{
  "n_layer": 13,
  "d_model": 640,
  "n_experts": 64,
  "experts_per_token": 6,
  "d_expert": 64,
  "d_shared_expert": 256,
  "activation": "gelu",
  "moe_layers": [0, 1, 2, 3, 4, 5, 6, 7, 8, 9, 10, 11, 12],
  "n_empty_slots": 32,
  "router_score": "sigmoid",
  "normalize_top_k": true,
  "routed_scale": 1.0,
  "balance_loss": 0.00229,
  "balance_bias": true,
  "router_logit_norm": 1.5,
  "router_bias": true,
  "init_std_router": 0.0198,
  "lr_router": 0.0002,
  "vocab_size": 8192,
  "norm": "rmsnorm",
  "norm_eps": 1e-06,
  "tie_embeddings": false,
  "optimizer": "soap_variant",
  "lr": 0.0021,
  "beta1": 0.95,
  "beta2": 0.99,
  "batch_tokens": [65536, 131072],
  "seq_len": 512,
  "train_tokens": 696300000,
  "steps": 7162,
  "dataset": "wikipedia_en"
}
Below are experts of layer 5 (counted from 0) of a mixture-of-experts language model. Rows are named up (a neuron's input weights, with its number) and show model dimensions 256-319. Each number is 500 + 25 x the weight over its row's rms, rounded and kept within 0 to 999. Numbers have three digits each.
Before each expert's rows: a language model's description of what the expert responds to; "gets" lists some tokens that make up at least twice as much of what it gets as of all text. This comes from a sample of Wikipedia text that the model never trained on. Tokens count by the router's weight.

# expert 57
What it handles: University, College, Court, School, plus apostrophes and inner pieces of place and personal names like Ba-var-ia, Col-umb-us.
gets: ".", " University", "–", "°", "'", "f"
up0:509462491514509521493517508483503545484504500473468528527546524455507516502482491515487554542541461500518494494496504516476483494502518487505552506461478518494524443500520541505564483463524499
up1:550519462484485500491503502512460523549471496463475490465471524485495524511536486505512529515532476481515480543543500481500476473504512484503491491489518481515502472499539534459515492514513533
up2:523453483499452466491543560504499517511507476493487456496497495505479498516505503516496504533482433514524500477514480487476510510493524490449510490465504481491445465533480489503485539527500486
up3:508483473496532532495474503491509513479519519518506482481481548501511512467467511492468558535515537507468500496495481446512540479516526494520500521439473491498517480466477489487502536551492544
up4:524495542509503514468511467501518465492524496522534453502537530511504497509490545500487516491526535478512486511507482504415496522532505545487488514522480483493524467532491484491520509511486503
up5:532498485475473442520500530523518570471512485521507514483473498452510516489522486551566499480443513494507470501506482473486509505569505481529490508480523486538478526517504538491515528535494519
up6:558481536492489465473515498505500483492516496475477517519516508497442492513516457526518526493490521451531525530452466480482532523507474511466538470510510518495459487543481489493464473497525563
up7:515507483477524527478535517463518490501531516489511511493507522466497508505436538494555538500479511491507497523496536520467464518497483493478496485472508486484494485491491474481481516468485488
up8:537495522533500517522483504538503478482499518503485486516477509548474458498533488483471549519467492503490547452476482489520525512538529454501502430504452483513533523462535478472485499534474511
up9:467499492451506489514513478520517525539501475486484476436448491499524497523486513446485518523481502486515517495534518493493526449497475468540540486500488486513477525516541491492515493541499457
up10:472532505508502517525486498538498471506494482527515490497488504509465477475481513530534512488506433539511477527524453461522498481516483514467528497470495497508512527530503489494505463451502497
up11:462473454507540512456490451559472490479490533480470482530483510502509481492517481533485519483520534489503487513487495478497507520504431465484440509509482523518544503474556462487519481537488475
up12:485532491487472507505486531475498536495522467468540519476491519483476490497519522490493503485497499498466499462505493497482515526512511494502481516520516553490475539531493482471527550507497524
up13:528527483507500489495528482412514501479487489498534521503512499495519530524504473524508483495441518477479513522493472508509497512515469542518500526507493511537507482515486514484490494500526478
up14:476484465516513496503476483500547507453462453516506518553509491540539522508527539485483525459525509489489489526437515499495502478539485479488516478487485493472500485547500511501520512478515504
up15:517507448538513512476446522521516508501556514509458493521533467452485504482516543483529494470507484509495515487502508494492489487541508517522527461508498489456491521511494505465515523506548553
up16:466507483517493525463528544522565497490507527509497499534509532473554516493517469523448468504487530515477494512494527479491452476470475516510550526505589496514521485553519524490503477499461475

# expert 54
What it handles: Possessive pronouns his, her, its, their, possessive "'s", and adjective endings like -ed, -ical, -ual, as in "light-hearted" or "Sudanese".
gets: " his", "d", "s", "ed", "al", " her"
up0:531512458515529459468505515512533500547477480521490491567482507500513483496515482504534490545524503503551504468507497487507507463530525535472461482494532520525524519491511511540509540531519493
up1:510466532476491475492532524515513468518513526585584511498489515482423502476508507529533473480519479456536481504518501527500482498481471534523471462534504452498478438468494482545523485506514518
up2:497523484481502501530485522504484474474510521523494482525477546539507522489505504518507540560524500464491483512493501476536494497499491514518551479434500429494510511512517490489466524516513506
up3:538490487558500536513476460476520472527474509472474484483524513481494500513510515523498486519469481505444508457512468538471466499478489534509540537502515512515525480462513505442524490497485511
up4:513540447531525539469476476503517534465527482561508557529519475480524492525476447472514477547497474528508490506467530477485467459495522502511479498505492495540485444507547522482487515508477486
up5:499494501499498508505473488462514482497459481553532438520454498484508565479539514500472526498522491511483520538520495493527476486471492494498470488518531473475506486500516484511480521459500468
up6:501490517554476500515478523505506478502491455532509507504524489478464448509532535487473526498526523562553489417517469482497503546479501519507550504482504508524485487526510550536511484549508540
up7:518520493540500471509469512512529522526489527499493503494526491476466515494485462486480541572508520509485530515523485539479496510483490460463536491504474480466523479557514501508483535504489534
up8:505505528555531501490502497446499519487492492523483486482497517492498492528485485511518536531502469561500510496494485493487494502463503532527518479531467448511516538476508471477491476458465514
up9:503523483540505447509506486449568482515492498518513478476501514491483487537476487537476505542468520505601489530499526495519491482484522477479527509478486509493531526513512530520456463524539542
up10:522503463550485508458457493483529514516519513503476525500497512535500495493516491514468430531484461530551526476483465493486442504496503508515510490459547472563511474499463493501502508509526520
up11:479481495518486467521555527484486464479512508497490523517500478478543553506490479488486527470517512500549504492494477473551516515506565508475470499473519488511511451486421495519479489542541505
up12:485428520518517487494477510563485470521511496481501518488509514470452522496437477481513491510482510458524481480475466496494509489492480514463524482489520497553488536466495462528492507515505497
up13:496487451514532496458477491446526462533524523537492512508459478513508496490528512501513505522497503478525493409509517471525529508515564528484526486506527488489500512483540487535493514499508507
up14:528460502558504473468493520521535519495506481474501516477478565510516509504537463500463491489481470561534517471505484529482425510529504547496494482490533443491504465482503536507491483507495486
up15:479509496495531504506490522486521517478508449538512498545499465505496517518543443505508473541500507535526510489505526475535473534502521463519512520499480488515555493516466491524510513465497530
up16:542517434469531504527489478486477533461534521515514518500537483448529460535527495509534523514512511545513501477464499468548524510474523447480496443487497491517532451484502520474517494528504522

# expert 45
What it handles: Commas closing clauses or appositives, articles a/an opening appositive noun phrases, and contrast words like while, but, although.
gets: ",", " a", " an", " but", " –", " A"
up0:470471513512492540502463503471485492495520435508500459494493471492495471492504485517486521509505459516529524471533533520491524484514512495494478532500476483461501538503477522502509466493505453
up1:498477483526519466523516525522509439521514488505493487540457521556515501491485443496528470524518497516497521477524500466526517513524499522507485451501494534504456529501527486531525493497501465
up2:475501532514462478438503505510468543529544475509488502493473506517487474503466477523514509532529494541469476482492496460499505524511531473526507471463519498484514501477487528529502545519521486
up3:498473508497531467533516491484452469522539492552508509488496473478516498492521501544522531510503459525531497490531507496550494496482492506500545504480533487482492477539473527498483494477469497
up4:527464506483542463490480510521536506508544461528493484480499540492538556495499491519545497516510476526514523496499458517511510512499452495492521517506501574504499511552464465461485512475464499
up5:503502499507546504545447511487491439525483470540517461489504500475462512511521515508526474543517562482476489510509569482499495513487493506486503515470493486473512555492492504501522485512503514
up6:493479481493495512474477499486487528496482483465542524518494559513455515498498556497514508538510491469486542509517539464508514557497514535493525492459486522555536445550487449533476502484552492
up7:483453493427461477536520556472505494516487470502513482511453507477482478523484526475520480501544499478501499484506517495474508553503470534495525486503497469489503468504475529504510511543498521
up8:499467500454476489476516493483517506501477518509480450478514517561545497514542491503523485503473471507486442469480480457517541494495501502498506484511538492506476476530522529505512480526478484
up9:509524493474502486511582485503473528497522543502557503507479542475552505504511462476518534493447510501506498474489495489540500507519502503506483512454533495523516473514501528507472491495520465
up10:498498522502509535496471500503539553505500495510499509532480520496471468477535491444485459508488499482462509458499541502528493461503494513555477461467508499478430497454499517484479507540472490
up11:499471482513508489485489500493463544512462509496498509483512565543481453487520531478505466539495527488463556523462529487511498517466559513517530566492500522499500472495532435505484459514525475
up12:481476465463482491501485495464591476512472491478475507476484475471468568554516514514464473475481503483516517517561470532554483516504515481452502481471478521482517510486549470481437499513581505
up13:523476502495518473481518531440498444565523491506486495483480494494451458519522473465525479482487466539468471455476547526506500481495469511477499542465527486497504477441528521519556492491505533
up14:516472513509532501507497508495522503477503431552540497482461508515468514507495492515494525511526446503519515510497507490449500478451476514506535582506502425495502458460499502462537493506519535
up15:474489518480472521515514514510519475458488515526512490501482458534483499528490532514515511493458552521449508498530499504523480538469481502518518492494524464517538496562523503503456590506528513
up16:468520567480483521480483501476545511465526540500501501467491447483456571506486500509497499535487528468510523471494501511510500528534533505482483486530468495523460483549485492460485545487516520

# expert 10
What it handles: The preposition of after nouns (entry of, focus of, party of), naming verbs like called, named, plus digits in sports and election tables.
gets: " of", " 1", "  ", " 2", " 6", " 3"
up0:541483447521511496491502515496527489510491509484504492442491476481458472502523477518480496488517531497490488474483478484505474506513539543467530512473471497486492498492470452507467540564547483
up1:528467503522512532446523527508496508531500520517524546457487508499524571472458459494527466507467514510513509477503503510498533469502489480478526519490545497497448477487515503525544487466512502
up2:466486499461466507498481535548496535520511487528537534486466497468493534496499552503483471469502570521531531513521433484546497478437519484514500518503492445507489496509537467492548484473502499
up3:510472462486535486497494480556542465544493469514484501486476469543504516475519488500508506507493467540513492475502477499485505516506516520468519519496457507486520514504508526507502494494495509
up4:538503490548517479548517502525466476530525496502488461489547470479489447488486498514447511536510485470479499501485473479515522485509515513530501493473525521525440481462464494490526521559515478
up5:531484508471493523506485502507494501516471494486457484509470492485491496499496475473483517524469500556480518469533505491489507475506507494450565438554537511475435470509496437483486490516474495
up6:481501452483501487495511507499491480516483494478483528470492536477518511481503501506442499519458537503538451513465479482515490489504493512490521500502541523501493532490484474490484520527456523
up7:498502466470553541473473434511510504545478503508522523514516492436499501489513518468527477483476525487481498526529472485531503542541511490456508495546505494479479510475526480537511513509499486
up8:533461472515491531520502465493491498521512476490493520520488519504565439519526436502562508483508545512558506532534488477533544548511471494502500520511495463525492473483483500471451487505498540
up9:556462544474547497530450477529509474511490504511517506540482499508499515473497495509524483505482520525496500517520506497523509466538513524502520507489492549504500506513547540496539538509497524
up10:523452438509499494480519542511510520462472460502510510560471490490457525472531506492487447505483494517522514533495494505482521511462535467528507520483534466489492503508465506438504569486498518
up11:491497471511484454497504496518550508514509484531526500533500501526527492491467497502530516504539511528537470504524478495476541484500520479516512486503508510515483484521529504451467520491535482
up12:494499518503466483468508521480507537506483508525508528516564506505506509495563489462497414489474454500514523513489451493517497500497488493529508486500490529526520404479488480464526436465521491
up13:508535514497510515491543525482510507503486467517484532508550537522487509479543489493507483487529500505485556509498500451503473469493501513488530497544582496477496464505510501493488480471513511
up14:513429501486497530501487495536476513523511479495544518521510510501478469482564507496519512514551463553509528498510474538507474486529445452506537502534521513505540465528521466509466531476497533
up15:484510461472454525540531529527501544497460489488490502490567482447478492520512488522494482525485479498520512516517500480504516521485510503490518490457512515498469535510467498496472560500494490
up16:509504488494497502470483538520504535461498444539493510506509462492528497500538499480495512465468487468530502499487469502523499520512526509522496533521490486524452503530490506468489462549483498

# expert 37
What it handles: Apostrophes in contractions inside song or film titles, en dashes, CJK bytes, and pieces of names, e.g. I'm, Let's, Yung-bl-ud.
gets: "–", " =", "e", "'", "h", "ta"
up0:487488527510447578509484497470505449513504497506546517513573508494495535481517472524482512526454506480531501500545557530471516488497499507517567451478538495506534487498469488498436541511511476
up1:509509524491498502499520460464462493492500471510511444516513517526511502508425522537497500507517514476519541552488495484496486493481538480532545545464518510512462461481491525510492492478517506
up2:549503476525553504533518530456505517518515492505518448516472542529504494525504524515503498528473485539480505477507515501479512502517550504532524554574481537485489501528537485491458497513560498
up3:462440449512490510531485521512510523448543498502495509526517449466543464507491473528501449559496484478460509506523512499516511508490477474476482494495536494484493479515437478499513521511477503
up4:503456554501493527516488528505492513493501493491527527477501474475470507541439495550498504514498494532507537528518516498473537520484545502520516517476517501531510464511481487521502504487566506
up5:544516542466478465522506523472562506468502442472491474449538522472485429469466498482495505500493506484493481515524477525523545520486495511539527500468496531457531474478466471518484469516468490
up6:520512497440558476515490511492524486481491509510467474540455492526475557480473517495471512476532517497537502572513469468454486510523526505520526507506511490502467488519478462490511458508515522
up7:511497511490522548494522492496497519496467552517483488530497540505480498498508435543446503500468508504461529508510519532464501501507438502496508466496474538525490490545479499512511489509488486
up8:508519464466525482497473538500518477509532498572511495491493509489482498523528463478520475522520508504481525490503459521464520488517430549507497510537512567499469503543505502532481485466545459
up9:465498491488470481503501495529480509521510497502534505504527524504520522486468507456521506482492475497487517509496490479483523511505454472486484499458518495471439478473492485497502455522474489
up10:503511457500483487484488496491491542526524457472500513462497477479502470461476524482497476524488540516492495518522500514494521486507491479463511525511474468488510498468458496482502501472504467
up11:483505482502488549502470497517499528542522540509494513486539493505494487477517491520512486529494454500490496485518476542482489497484478502488526491495502518493510501503487502501512499499500452
up12:506494504508486493483510492467500521506487451509484428520460502497504515505469491526457519527544503507466450497498519504514507523490471557533474511511551549489500480533505531468456535469500546
up13:500470519498500487513469526451525503501513491470463538472561519480491515527493556481473465493454450525486486518499483532514482481491482484523475496550509551490472480516488467522486506486470510
up14:521502521504515489489486522525512468519503484504523509520580533467478488494530509505486503555478488498530526464481481475464477477512472472498538454487526523499530491575470485500520484489524502
up15:528469481484474519470534466519502510470480494485511488475530521489494498493512469444501483477460483532488472504505501474512489497475497509547550515556504505513513515483492494510528510465506508
up16:514497501474515556489533469456466516499507495516465524492488488512493526466496525541484502488526521506446452525493472499481535533515482526470508484458531492515478539482519505514450467459507464

# expert 33
What it handles: Line-initial dashes of bulleted lists and infobox field labels like Born, Area code, Preceded by, Genus, Coordinates.
gets: "-", "|", " ·", " -", " •", "  "
up0:538549512477494500511522546509531502512542509537548473495466484494460533480503481541536535537532486465518527489532541487520475546492502560470467507501462533530527505474525530517486453498528495
up1:470512476485491487497499497513540525535475495518492513516510509518528462507549459454460508469502468508520492495463500506501477552497497517503472496538516491528493452507502512493511475539487453
up2:523476451504477480491472532483529513502502456484510525471538482541497491514474486502501457509499495526486490553481495455510507502498474491463481511524557490470512490504463498542498512443515450
up3:528497510487501503527490465478551516432522464474487508485502477484515502515506521474453497525470485491512552499520459498462497493531469528485512514487522495487497510456525490534526524502526490
up4:492517515477495483527503489484518485521503494500454483485522522509479477515466531525495484485482524502544498498520529540494510497485454519484489508472468495546456519496482504517530535484514525
up5:470479508500467511534510492527452455485497499473470522489462461455486482486497434556542476475536467503539540492531486495568479531509499488505478530509525537522507497477464454544488488510541485
up6:478532493468525467506509508486534542507453523524515518501529525475527506506509514525497535497503497516484482502479492496536505456481502518497496459537498512522513502525507444479468515507469488
up7:463490521496541496483499515571507509501474519480506525487532507471505483460538485535497535506446492470513516507517540530523503528491508450469518480519464532509463486463483571512519501509552562
up8:495516477562498485489505438490482477522513494510503523550492507463527505495502479527504505517460479496449505506531546515501487487529481514467556502511494488480527512511538513507544513501495440
up9:497499521511508459504513520486489460504505487477506498521505467498507485511512473483509534520512499497510510497486523525512455485482504504522505453518510509475507492500520492444514480491501516
up10:489510487489507487510477491520504478546483491494514539498510477483491487502501516483507501507506557518476485523470476510506442483512557460506519456471498510504455485504512489527437446485493481
up11:484471503533471480542468460539500472502513517527533520549506485461505493530497465495527490481568457508536503484504464503460481470551506480493498485461518490474525497478475482472494547533488526
up12:487474496505518508525509478484505512492493494514495458476488505512495517493486501477536496500540493504526542471478491497501483530506494486476535467511485511484492483468497535469526506513499494
up13:487450504522477535494492483520529481484506488545520499519531471493482508485495477541490517487554492492553516537487514521461498496512472467476464505468499523517469476517505473540510475482514489
up14:467477503522499509512493510484505465465484505506498474513479500537498498508463446534566484519541492446506509482459492502475496550467488493443527518474556538521505465506515539515472492481483452
up15:547476516520496512499505515502501520493511476445496478526486522471511494529492512545520541498477473526505488526551536489492483499541513518490508464490499483491536524520487499509472479476497530
up16:557499518446459496491493496508515504498492526508485504512496529460487457484545531527505517537502486532500531483518510507497471506481502508493523506476550491501492495493506508516455472485493484

# expert 25
What it handles: Month names, League, football, and = or | marks in sports stats tables and section headings, e.g. 31 March, Semifinals==, UEFA.
gets: "=", " |", " League", ":", ";", " October"
up0:499463499539480507510525486506509525517509480522462500505522489529495505485494478479483488515505486547474462534511520513511470473474510514517505484503522512553506483512478505498517496487454489
up1:478513468506450498554503470484530475474482532503476498493526486512515506425491510508498525519515487501501504471497478436548455462539504518524501511494501451488479507501514517459515465500488477
up2:475492450496508542513520446518476512543501505509507498519465469487483474500502452520482495483512507488508523501472481511510502478498463493514535499509540474520507479468511507521507503505541526
up3:493530547516502494495463502472474517505519525472515486501505484457540505503453507485491519503504509477479493460503477496460486477505529522469526499496474461525497474482524525467484490493534497
up4:510529495502508509525458542447532517502480518532486504482524456484507487499496496465450507462500514508512500504505492497510484549497526547493475507535486492474541478479469493467497499532521485
up5:496484504520513532497493478519472524521485573506491529474496469522506474508458506477483542505520483500510523504463470482497557511496496504508468516517497517526509477486490505481489514494547562
up6:540477503488475495526529507520491494519524478485548523524481529538490479525472498502503499513548466509511493485539506511496491534495490466517480484503501482503507517484536507503517482508563506
up7:513505483528511494485524521500471517511508500446600495475504490481463521518530466480488467494506465476443544510527465469492484497533522503536462479472490477529529473512500490473523515447519478
up8:475544469492498503529521488504515517464490511476499493526559495511507522516555513499515497542497529516509510473481455517542519489472472492501483516559518478464564463532508499489508487481511489
up9:517484513488454530481516480469485489487510517482501469528529467468524470440484547528464491472466514522508488464470518509506500493525546541477490487533506512502493498522520518509418501535505487
up10:483512540513519526500478514502495516458527471481482479507519442452504511484446467527505533527510473464490504520502459481483522484506502526483438509457475489485491546465459516551494497472533474
up11:551498483521511482491493497582501503528477511548516504419481530517458496483484546482451474539472479513548561512535490473481510512513514514495538553466470501476533491510474533465502501486477507
up12:507507478529524476487541475523519526509498538556464499519451507504462513499505486482471511513503464466520477490472541498477476481504517500484512503504487490450482470510467475518489502502467468
up13:517478453493520482496501544520494537469520470471518504460486533527535582459504472467468503566515517544510518527504522519519484524483522527540518494487523497508511470506467511520492459524513468
up14:469518471503467467532502459481499553510504469530508464523553493511482491516531498499471474485520515508435477502526481486492515450547463483527509439516478502499501534500487508584503542495485492
up15:502467498492507485529454510523557524510517493495546510521522517468511447464550479511475519510500481506496469468512525459499511526523476497525518523512479505469517461478512501500507510480508521
up16:525478494487516521530518545464482471466489513487476485482486502482489483448472536531481495514518458507480492498482528520520470508463498497496470539429531519495512506485529502511516493491482471

# expert 1
What it handles: Mostly the preposition in, plus during, into, within, along and throughout, usually before a noun phrase, e.g. in class, during the war.
gets: " in", "ing", " In", "In", "  ", " during"
up0:505515485488481504509441463448500544477526471459534513527466494512471495529507469503494504502500550468516458517525504456526507494533514478484504459469484529508498512548498511521502517527515523
up1:465450504469473482492514502478468458467465510575491508550533518486491492475492480505485478490477525497515528476458494506491501510507508455501509512571459500515459502474515449516503456444495533
up2:564472532457490518526537468524471480486534484475481555523520469487458486469484465496472508526494560540477487521494505533547530497469546484508546499501518510506482451482513471500560505503522523
up3:514509479500513479473512553506528450499530497477489514570516458484507506467512531537546492506497502499492478463516517511510467500441507488465521491494482463511524432491501475515515447482519541
up4:493468522477483501480500474509531481520490487461456526502487486469497563487500525519475494506488482516536519469473522481516521454503500497489489510507513456491490487499520492518498481478470470
up5:487504488468519491486547500514514497483503504527452522528510533484479504480481530494541483491531491498553480467511518525500509488503552518483528494494489502533514508471528510486510521463503466
up6:500469514508527511498481483474522456508523523449530470487534475489518504498511531435522491471451453485534510528460525514483497481464484510476520467529499498474492486517536486587476483518513550
up7:511506498502533512528552541498424472514499482463474505462505547489486531504454489512468518491468506446516520463524489512455511517526469515514509468516482461476510516480591507527482499551472501
up8:490420479512486505490508450476503456565492528538493484509486490503460475465516484482502496517509488544540471496534506496541487509498519487513525498489504469547499472506500465500554470424504487
up9:465495509496538485500497461483511486496485509479500530561505474469517477478498514549530507465502505499524473514509523527497545541496508498498464520493491536461511548534489507509527483481523517
up10:493503481452477468502519489478492522506505459461494498474522498495482504497476494481492422526495496510468486520462499531541544491470504543526522519486462476499533479485512447503500488494520523
up11:489512541500494470508524583539481520530517504499511512520492492464485518477466506546518460506496462533471497508508469519490492470522510561494489521517492475538503443495433498503539500490508514
up12:524516513495513466452549512489520489502501490491488494453527505516506494501519493498485462549520469547476517549513512471474462501496502508492518479516508481480528515490476491492526462504517535
up13:517476493485525466529575493512504508521518498530548476499471496493440476472510503490546498508502501511474527463507522531502534513513496514486489495465469491471452552527503498518529530491478523
up14:506510490528495496509496511488487498515513467499543526535538477496502501515480510503537510489517516499517483510514457487532507470528508506487490501479471500541480511493490495473518488518521515
up15:505505473485487489453440483482526505514492534479487476493467495525519480465528492448512474490548531489522465482497552579498528521469498466513526513502511506515475492531500518502510514543520489
up16:474529491483548491507508521516500487504531539482465524550509472444503475509494488490484476503530490460475528493531479468524476530495504511489515477454527488494541499475527492514489526488504465

# expert 53
What it handles: Finite verbs and auxiliaries right after a subject, such as was, is, were, began, became, promoted, also.
gets: " was", " is", ":", " were", "%", " are"
up0:515522508483511498488527520466515450502537504532519504448504506485492482478462496505536497494529512486491471485461514477490514527523515502491455488502460505500457500483523543522501548487520532
up1:511508484480468499492490543467514516475494488521483527472523518449495496491520522501536491476514490532522478488491498539508516472501517505495498491505492510484531494492515455519498503488492513
up2:457494561514508510475489525477521482507464523476525494489498501510515517527483484483467472484505482519479505483504463505494516522517442507501515482494524469472469506513491504473500491541482501
up3:511493472542515526514516505503505486525469496488472510516486538463510518473535492492538491433503542516528499496484486511468524477479505521493515493484562450472470548519524522474534498497513500
up4:538507476516458514515483511503497503518523470481526527465507501476482457508555474485457527509544494533509507469510526470514554499490460514534503479514496455520527524466478512547520479539474504
up5:477499480527549502517471479474466478496502509486509482501464458521454537482489458527487510538499449528492488516468503510508476510467476482538532523493514479509476498495537527482547490523505477
up6:547484483433495498507499500514488536465451487542527492514473518524490532521484469483537470515492453488518496494535498453489509528515532558497514499514496478484501470471497535464528533492485511
up7:497461519481507476517496471461476483522455525500514500471505545476515489506517504448512491519488488470523518521514542539478486490531528511522517510503491501487510480521519467465519459520498496
up8:474486493492474506522514487442491501499477494562546495459515492512510502516539510478481516472530471463457488476474520476510497526435466497517519499507465470457522481508551535508478486527503483
up9:512484476474493512490474484528472548499484453485513509522501495481492469507505504528488470467480487495472473477478499487516515517528474487413543514512509568520485510496505436502513448512518508
up10:452501455492452490517502509495503495482497495507525542467539499514506480518461481526510541516493499547506497477446460528456541493524558471515491584512476494497509503518532501516482509520557529
up11:513471502472501470471509492477491505519467462473507456538490502450505504491516462531497514512448532492506512514485498492481509497505500489441487488535534485486481484527534513502505541491486524
up12:472503508507515537530537524524518506500490495534547449508472478538481495503539457473483527478507513498536476479491462475483518536569529482521526481515448516486561484520512521507469488512508483
up13:497507520505498522495514559501501511522504525472502501532476495503523536487490507495515486518464455503522565497491470504482506479451487482489492471471475481474547477575496477512472487506474524
up14:520479505485487542505484510537494514517475509485494508495494489492509447500482493490467494512491518488469515482485507457533508474521501448473481516536526516475485465538508486565499480471457519
up15:494562486528503445498451466504518446478508479500476443511490491459528484495559481522521488490486524499486470498480480490473510502493502530503501486471510430514511569487476520494509477561505487
up16:467464510503535544464500495514519521496514434527510508470462531456492535456500506495492494519484493534510535500494502525474506504536509499537511517475489488476534541497521478516504477490469468

# expert 22
What it handles: Pipes and semicolons separating scores and results in sports tables (0–3 | 0–1), plus at, won, served, attended in career text.
gets: " |", ";", "|", " at", "t", " in"
up0:480490523508466471516465555514497505505500491479521515520523513447486492466525524505520538539459510490439516497501477530546562477485470495449497530508486464506489510499458465525472522507468501
up1:518502508499518514510528511468488497460494505461513527496487531436479488511502469509516468487491485550496499506527449480491528512511508521483469493492493502492499518512516514485545529560493475
up2:571480523518483476512507485475534522494499475480542518490511496536539459485557482453498519535529492469481512494464493489445521481488483458547483507509495519513491485527507484505508498440479538
up3:480547515509492479470531487454505521487483477490485523475529484541525509544493484519512491501483498488460495528532497515520549471531411472546527489466482521492488481510519503466516480472488526
up4:549469501513513488512482518488465532508479483486519505500510477452521509519475579480510532478508484489507459521521481505541507503515498497467486517461494492463503473473494506497544492506506491
up5:488485487469534521494478545506521457514466477485495522444497508507519533483473503478466475507530522479493485518503511499465453516486486466532475533500465547514485523473489502501530477467524511
up6:528501493476470520534484498470542465474478520471503432476491481521535511505527470523496520510535526501482500486505498521495488541542524531507526473525528552527526503495466524520511494515504486
up7:500497486507472519494500450517538495513445473436528483482463462462443554466498520487539496474530500523510470491515491512518515471498528517504489496515474456469488508532519494523487522509546492
up8:512492513498496489501542527515476492540508519492547485487500495468498469465536536491531500525496470440474486507500454484509545445535479467479500546495492538522448477531488494522541538493496509
up9:526480508494533515512487472527464515519502537498570481509498506482524473478499480501503494471497522466512499506475517465556477514557501533509489507481485525520514503482495490522463470511537500
up10:553499523456521502474471520460457467544451469478482514465448499456561527514471523473455509466474485512475493498468512482491520500475498479525470475518506523518550519480526495507491525520504506
up11:534487523492538526486499518483500538496469470484509499504476499468490507546477511539544524467496490483477491515506508500494484510522537488499498503487501493488487473493519504449525568537512516
up12:492481458498509504529472485508481515470505495522509533535492503497516477520516531460508504501519509450503499483486482512453470529503492475535453551485467485501480486532503501493497524500514472
up13:516499519458511510497486505536513512506496514492483488463489512515503439511481523550533503503512446510523519470484511506499484521567492490567486550466519508516550482518486506515488516529551504
up14:499511520497500503502531519475514484512471507473488495499480505497477466512548514518494465476514503495488470516549517485455466496485517487443468493496463466520505528477514515532551442458509554
up15:480507465506508466514443531469527491521464473497499499529453533533450530505531496525503510503473489447526513473509506459504524497487467498495485522501486492503486495496469508526505509495472462
up16:547511531492514487487531534479506481469499466437508503543490507464499502488482544496506533499444499547482508482511498469502489509518508510509505465477468478495489456493534512457499543480516457